From a checkpoint of a small mixture-of-experts model trained on Wikipedia.
Experts: 64 experts in each of 11 layers, 288 quick GELU neurons an expert, 2 picks a token, a softmax router.
Below are experts of layer 3 (counted from 0) of a mixture-of-experts language model. Rows are named router (the router's row for the expert) and show model dimensions 64-95. Each number is 50 + 10 x the weight over its row's rms, rounded and kept within 0 to 99.
After each expert's rows: a language model's description of what the expert responds to. This comes from a sample of Wikipedia text that the model never trained on.

# expert 60
router:59 48 40 58 46 36 40 63 55 51 39 52 78 53 57 53 60 51 59 34 49 43 48 48 38 62 42 59 58 48 48 55
Individual digits inside multi-digit figures in statistics and tables, such as population densities, percentages, incomes and records.

# expert 9
router:53 49 47 53 53 29 39 75 46 44 46 45 48 51 50 56 59 45 61 55 54 46 59 47 51 53 44 54 57 49 47 54
Last digits of four-digit years and long numbers, especially in birth and death dates and date ranges: 117(2), 198(9), 194(6).

# expert 61
router:33 47 31 36 48 36 40 59 63 49 59 73 38 58 48 51 48 49 52 45 38 50 49 37 58 55 40 60 35 58 60 57
The articles a and an after is, was or with, plus unit words like km and ft, month names, and heading "=".

# expert 17
router:49 53 52 42 58 57 43 65 53 29 24 57 57 43 55 44 47 51 46 48 72 41 58 58 29 61 44 48 56 59 54 58
Short word-final pieces like al, y, d, ar, el, ending adjectives or names: liberal, Musical, Emily, Sonar, maximal.

# expert 52
router:61 38 62 53 55 51 46 47 49 33 47 57 58 62 58 54 64 37 45 46 48 69 42 36 41 58 56 49 52 59 57 50
Single capital letters starting a name, abbreviation or title after a pipe, colon or parenthesis, e.g. A in AIG, M in Mica, T in TM17.

# expert 57
router:70 60 56 50 62 43 43 64 64 55 61 50 57 62 62 42 63 43 51 51 25 60 58 37 58 46 62 42 43 51 42 60
Ordinal endings th and h in Eighth or 17th, consonant clusters inside words, and empty-space cells in football squad and results tables.

# expert 35
router:61 57 50 43 42 45 51 79 54 57 55 72 53 42 55 44 61 37 48 50 52 69 54 50 41 57 48 54 33 54 52 62
The word as (known as, such as, served as) plus been, became, named, entitled, title, and zeros in score tables.

# expert 5
router:62 39 55 51 43 38 40 70 49 41 45 61 51 58 63 59 61 39 61 36 55 57 55 29 45 57 44 50 55 55 49 55
Verb suffixes and past verbs (following, increases, supporting, took, needed, proposed), plus first digits of years like 2013 and 2010.

# expert 32
router:41 51 40 51 52 38 27 40 47 36 38 47 49 57 44 50 65 40 53 51 64 53 50 51 59 43 53 58 38 57 51 48
Word-final suffixes such as an, ian, ary, ation, ion, ate, as in Angol-an, monet-ary, Gener-ation, calcul-ate.

# expert 34
router:58 42 49 50 49 38 47 55 46 42 54 57 39 63 48 55 50 58 41 47 70 57 57 47 49 55 36 54 55 56 36 66
Ordinary nouns after the or a in expository prose, such as research, ship, reaction, course, office, track, station.

# expert 51
router:58 62 56 48 67 35 59 69 51 59 43 45 45 70 61 47 55 38 54 44 48 71 58 30 42 48 56 57 76 51 59 42
Pieces inside proper names and compound words, especially Indian or foreign names, plus prefixes and the word part: Dra-up-adi, And-rade, part.

# expert 43
router:57 47 48 47 45 43 59 55 53 40 54 49 58 48 44 50 50 44 65 58 47 63 62 57 58 51 30 38 69 63 53 62
Ending pieces of words, mainly ing, with ent, ant, que, ling, as in amusing, potent, magenta; also taxonomy text like "family".

# expert 45
router:61 25 42 54 62 56 34 39 73 61 47 59 66 56 48 42 43 39 65 47 48 56 48 45 51 55 40 60 37 42 60 58
Dashes starting list lines and colons after infobox field labels, plus equals signs, arrows, vs and titled: COSPAR ID:, - Born.

# expert 62
router:56 53 54 46 41 36 21 52 46 56 38 51 51 51 56 69 47 55 80 44 56 59 48 47 46 68 50 66 36 53 62 57
First digits 1 and 2 of numbers and years, and degree, minute and second marks in geographic coordinates, like 123°15′.

# expert 33
router:61 44 61 49 55 42 56 74 44 42 47 54 65 52 45 66 54 42 58 41 44 59 49 45 31 70 44 45 51 44 57 35
Prepositions like by, under and with after passive verbs in music and film credits, plus prefix pieces re, de, sub, con.

# expert 20
router:61 46 56 52 74 39 43 48 65 34 61 71 54 59 39 47 43 35 54 49 62 43 47 33 34 44 44 51 44 58 47 46
Word-ending pieces ed, er, or, ur after a stem, such as levi-ed, evok-ed, employ-er, Sub-ur-ban.

# expert 55
router:44 39 50 47 44 53 51 65 51 50 40 56 54 35 57 61 70 51 55 47 30 72 55 58 38 53 42 51 71 67 74 46
Accented letters and pieces of Slavic, French, Turkish and Arabic names, such as é in México, č, š, ović, Al.

# expert 42
router:57 13 58 47 37 55 42 51 60 34 34 73 51 55 74 50 68 51 60 50 41 53 48 44 48 48 41 51 50 50 66 49
Place names after United, New, Northern or a comma, such as States, York, Ireland, Belgium, plus single capital letters in codes and names.

# expert 54
router:44 34 60 54 51 39 46 80 43 28 35 48 36 78 46 66 45 50 57 51 59 47 57 48 48 25 49 57 54 58 50 48
Stems and nouns before -ed, -ing, -ation or of, such as Imple-ment, distribut-, terminat-, plus Act, President, project.

# expert 7
router:63 45 57 41 45 43 40 61 51 40 37 58 52 61 58 57 56 55 65 23 45 58 53 36 39 44 49 48 48 62 36 52
Compass words and the letter W, such as north, west, south, war, near, often after "the" in geography or coordinates.

# expert 1
router:63 29 44 56 58 46 34 56 57 52 56 61 58 61 60 61 57 53 59 30 67 40 47 52 63 46 39 42 56 51 60 59
Short word pieces inside names and words, such as go in Hidalgo or Dwango, ia, ance, do, plus raw bytes of Thai and other scripts.

# expert 49
router:62 40 55 57 41 43 41 67 53 41 46 57 55 64 60 58 56 43 60 38 57 62 51 33 43 53 44 53 59 60 43 51
Pronouns and subject words such as you, he, it, there, him, especially in quotes and plot text, plus ade in grade.

# expert 26
router:72 50 36 49 43 45 35 66 49 53 29 50 49 49 55 48 67 45 50 33 51 51 48 45 33 65 54 44 48 55 49 63
Line breaks ending paragraphs, list items or tables, and the == markers opening section headings such as ==Demographics==.

# expert 4
router:47 48 40 57 48 51 56 46 57 36 49 61 59 56 46 63 54 26 54 28 67 42 52 47 46 80 59 62 67 51 58 49
Prepositions such as of, in, for, at, from, often after a noun in titles or places, e.g. Order of, studied in, debut for.

# expert 28
router:52 34 51 67 46 50 48 51 38 15 53 62 56 52 69 58 49 52 63 52 64 61 50 62 49 53 42 57 53 48 66 55
Vowel-final syllables like ra, ta, na, ga inside or ending proper names and words, e.g. Sandras, Piedras, pentagonal, María.

# expert 0
router:63 38 55 57 44 40 39 69 56 41 48 59 52 63 57 57 56 45 58 39 58 59 52 32 45 54 45 53 64 56 49 56
Table cells and digits in sports and election tables, plus words like and, to, respectively, candidate, allowed; also helicopter fragments.

# expert 37
router:53 45 62 55 54 44 55 47 50 54 46 58 70 55 49 57 61 54 67 58 53 60 53 32 37 49 36 43 59 56 52 34
Syllables inside Japanese, Indian, Chinese and African names and places, such as ji in Mojikō, kh in Sikh, Yu, ku.

# expert 15
router:59 39 44 57 54 33 32 60 48 47 44 59 58 56 45 53 50 51 51 53 64 48 55 53 63 43 40 56 63 51 44 47
Periods ending sentences or abbreviations, plus section-heading equals signs, quote-closing periods, question and exclamation marks, and table separator rows.

# expert 40
router:64 52 44 57 57 50 38 54 47 36 48 69 62 65 53 65 63 39 54 48 49 58 61 47 37 46 32 54 56 54 41 55
Slash separators in footballer career lists like Team / Apps / (Gls), plus ampersands, and, and other symbol separators.

# expert 59
router:65 26 44 39 32 38 59 39 59 36 51 66 57 57 45 49 50 36 61 46 50 50 56 38 44 59 47 80 66 51 55 44
Capitalized name words like New, United, World, Free, Liberal, and word-end pieces such as -ative, -ire, -ld, -y.

# expert 56
router:58 55 34 41 40 51 38 39 38 55 52 41 61 60 55 65 45 50 62 44 47 72 61 52 58 51 62 55 55 61 38 63
Opening parenthesis, quotes, apostrophes, slashes, dollar signs and === heading marks before content, as in (White Out, ($923, "Teri.

# expert 19
router:60 63 38 57 62 56 45 55 44 42 52 63 45 73 66 51 55 44 55 44 40 47 53 45 50 54 33 49 56 52 49 51
Conjunctions and auxiliaries that join clauses in narrative prose, such as and, to, was, which, while, but, who.

# expert 30
router:61 40 62 55 41 43 39 71 53 36 48 62 53 61 65 63 58 39 58 34 53 54 57 33 44 58 46 51 61 55 47 55
Digit 0 in football career stats, scores and tables, such as (0) goals or 0–0, plus some country names.

# expert 44
router:59 40 56 56 38 44 43 70 50 39 47 64 49 62 60 62 59 47 57 35 52 58 58 37 41 57 44 54 64 55 46 56
Spaces and pipes between numeric cells in sports and election tables, plus determiners like his, both, two, between.

# expert 27
router:38 42 53 51 68 52 46 64 38 49 39 56 44 57 46 55 46 51 56 47 72 51 53 38 29 66 51 63 50 53 46 79
Event and action verbs after was, to or a subject, often past participles or -ing forms: used, released, served, began, closed.

# expert 13
router:65 41 58 57 44 40 40 71 54 40 46 60 53 64 62 59 59 39 62 36 56 56 52 32 40 56 44 51 62 57 51 53
Digits and spaces in tables, scores and years, such as 0, 8, 2, plus words like which, in, with and some number words.

# expert 31
router:67 39 48 49 50 35 45 49 38 52 48 40 70 50 47 43 64 57 76 19 44 58 49 50 51 52 43 45 41 50 55 50
Closing parentheses and quotes after titles and award entries, percent signs, and nouns like film, album, song, series, Olympics.

# expert 10
router:64 39 54 52 45 41 39 72 54 37 44 61 51 58 65 60 62 43 60 37 55 59 52 34 40 53 42 52 63 57 51 57
Scattered tokens, mostly table pipes and digits in sports or election tables, plus word fragments like pm, agonist, acetylcholinesterase.

# expert 53
router:51 47 42 60 45 47 56 71 69 48 59 42 48 71 48 49 50 48 52 55 37 44 42 57 45 46 48 60 69 57 66 54
Cell separators | in Wikipedia tables, and semicolons or colons separating list items in discographies and stats.

# expert 41
router:39 61 54 41 50 46 44 44 61 70 35 42 65 48 63 49 42 35 56 51 67 63 65 45 46 58 41 62 59 43 40 80
Early consonant fragments inside words after prefixes like in-, at-: incense, incubator, atmosphere, inaccurate, presidency; also c, p, m.

# expert 29
router:53 45 66 55 77 52 50 64 36 37 56 51 44 56 75 58 53 35 46 38 59 68 52 44 50 40 42 46 48 54 61 67
Opening pieces of capitalized names and religious words: Martyr, Pope, monasteries, Mor-, Ber-, Qu-, Clive, often in church or saint contexts.

# expert 38
router:60 39 60 59 41 43 41 70 50 37 45 59 51 62 62 59 60 43 62 38 53 53 55 35 41 55 42 49 60 54 52 56
Sparse group: ult in occult and Cultural, table cells and line breaks in results tables, and prepositions like for, into, avoid.

# expert 14
router:63 38 59 60 45 42 41 68 51 34 45 62 54 61 68 59 55 40 60 39 57 54 58 35 44 60 41 48 56 57 48 51
Middle digits of years and numbers (1-9-65) and thousands commas, plus words like old, due, discovered, ologist.

# expert 22
router:60 40 54 60 40 40 44 68 49 37 44 61 52 66 62 57 58 43 60 35 57 55 53 30 45 58 44 51 59 55 51 56
Bare spaces and digits inside years and ISBNs, plus genre words in music infoboxes such as Pop, Folk, in album and film articles.

# expert 11
router:62 40 55 56 41 42 39 72 52 34 45 61 47 61 65 58 59 43 60 43 53 57 53 36 40 56 38 48 62 55 51 54
Middle and final digits of numbers in tables, coordinates and years (1948, 2005), plus in/of and words inside proper names.

# expert 12
router:60 43 41 66 36 31 55 56 70 48 29 64 46 42 49 57 48 40 53 44 66 66 73 42 53 57 39 56 47 55 47 46
Determiners and modifiers before a noun, mostly the/The, plus this, new, American, British, former, local, and suffix -ical.

# expert 21
router:51 54 48 57 53 44 53 52 65 50 44 57 54 61 41 50 53 60 66 42 55 79 62 41 48 76 44 52 71 46 55 62
Sports words in club, league and season articles and tables: League, Cup, Championship, team, runner-up, player positions like MF and DF.

# expert 39
router:57 54 52 58 48 42 12 56 52 48 41 50 70 57 64 56 50 46 61 53 51 47 45 53 52 55 51 72 54 46 55 55
First or middle digits of numbers after a space or parenthesis, in times, quantities, scores, table cells and version numbers: 1(0):00, 9.

# expert 63
router:60 32 37 57 39 39 61 65 48 34 48 55 53 63 54 50 49 50 59 43 60 52 59 39 57 55 45 55 53 59 44 53
Nouns naming institutions, administrative units and infobox fields, often after the: University, County, Party, city, government, Campus.

# expert 47
router:55 38 38 54 41 46 37 55 49 59 41 58 66 49 68 56 75 29 54 54 41 38 56 44 20 48 32 57 55 77 54 53
Single letters and short pieces inside foreign names and rare words: fluctuation, Torpedinidae, Kolchak, Monsanto, Darío, Asaro.

# expert 3
router:66 51 20 57 62 62 57 42 50 44 60 44 50 47 58 53 48 55 59 30 47 59 41 49 54 75 42 46 49 50 58 62
Forms of be, have, can and may after a subject such as it, which or there, often in sports season articles: is, are, has.

# expert 6
router:63 41 54 56 52 42 42 71 55 39 47 61 52 62 62 65 60 44 61 39 58 56 55 34 39 55 43 53 63 59 52 57
Adverbs and verbs in biographical or event prose, such as again, also, worked, wrote, who, Additionally, often after in/to.

# expert 46
router:47 50 43 69 36 57 37 57 74 39 35 54 50 49 62 49 51 59 44 39 41 49 57 33 66 44 52 77 58 55 47 47
Raw byte pieces of Thai, Chinese and accented text, and the word piece id inside words like Humidity, Hamid, Trinidad, widths.

# expert 23
router:63 55 42 64 58 50 49 69 55 56 55 48 51 60 51 57 58 57 44 44 64 49 54 32 49 69 39 62 57 46 53 50
Possessives, numbers and quantity words after the/a/of: his, her, their, first, two, all, few, oldest, better, only.

# expert 8
router:53 48 53 45 50 60 43 62 34 53 41 65 54 56 47 69 41 52 49 53 57 52 44 54 44 52 48 40 56 65 60 78
Lone letters like n, f, F, S starting or ending names and words, as in Gun-n, does-n't, plus North, South, East.

# expert 24
router:45 47 59 47 40 53 48 70 47 44 32 54 51 49 57 57 51 55 63 60 71 45 46 39 43 63 53 60 61 43 67 57
Middle or final pieces of surnames and English words, such as -on, -ton, -son, -ley, -ford, -well, Brown, Johnson, Bonus.

# expert 18
router:55 49 53 43 48 34 35 63 63 30 63 41 55 49 60 54 53 39 59 33 36 61 50 42 44 42 40 34 46 69 43 45
Final letter pieces ending names and words, chiefly e and a, also ce, se, ne, ie, as in Sophie, Canoeing, overdose.

# expert 50
router:53 36 55 33 55 40 44 44 62 42 47 59 58 58 62 55 58 55 67 49 54 52 63 50 58 46 26 57 38 59 38 61
Commas after names, places and dates (Governor of Ohio, October 4, 2004), and also en dashes and closing brackets with commas.

# expert 25
router:55 41 55 49 63 52 30 62 45 43 53 50 66 65 50 52 51 37 72 38 46 55 49 52 43 49 35 58 50 62 53 47
Standalone space tokens, mostly before numbers in tables, dates and codes, and sometimes between ordinary words; also en dashes.

# expert 36
router:63 38 52 58 48 41 43 68 55 37 44 55 53 63 59 62 58 44 61 37 51 53 56 31 45 54 44 52 59 62 49 55
Digits inside years and numbers, plus sentence-initial subordinators like If, Although, Before, Because, While, and heading starts like Me-dia.

# expert 48
router:51 32 45 45 59 40 35 58 61 42 47 54 60 68 48 72 58 48 64 39 54 61 64 49 34 59 60 34 56 46 70 46
Line-initial pipe characters and separator rows in tables, plus first names, months, and born after a person's name in parentheses.

# expert 58
router:60 53 48 40 69 41 52 63 48 51 58 51 52 59 70 49 55 52 56 28 62 42 56 49 46 50 37 50 68 73 59 69
Plural and noun endings s, es, ers, ies, ities at word end, as in beetles, floods, numbers, sciences, models.

# expert 2
router:53 57 51 57 67 52 27 47 59 36 36 44 47 57 65 56 50 41 46 32 57 51 46 54 33 55 37 52 55 55 50 51
Short consonant-vowel word pieces early or mid-word, often after a hyphen or prefix, such as li in short-lived, ri, di, ner.

# expert 16
router:75 56 34 74 63 27 53 59 49 41 44 59 45 53 57 56 43 50 44 43 44 50 76 38 39 43 56 71 51 43 40 57
Pipe separators closing cells in data tables, usually after a number or name, plus semicolons and bullets separating statistics in lists.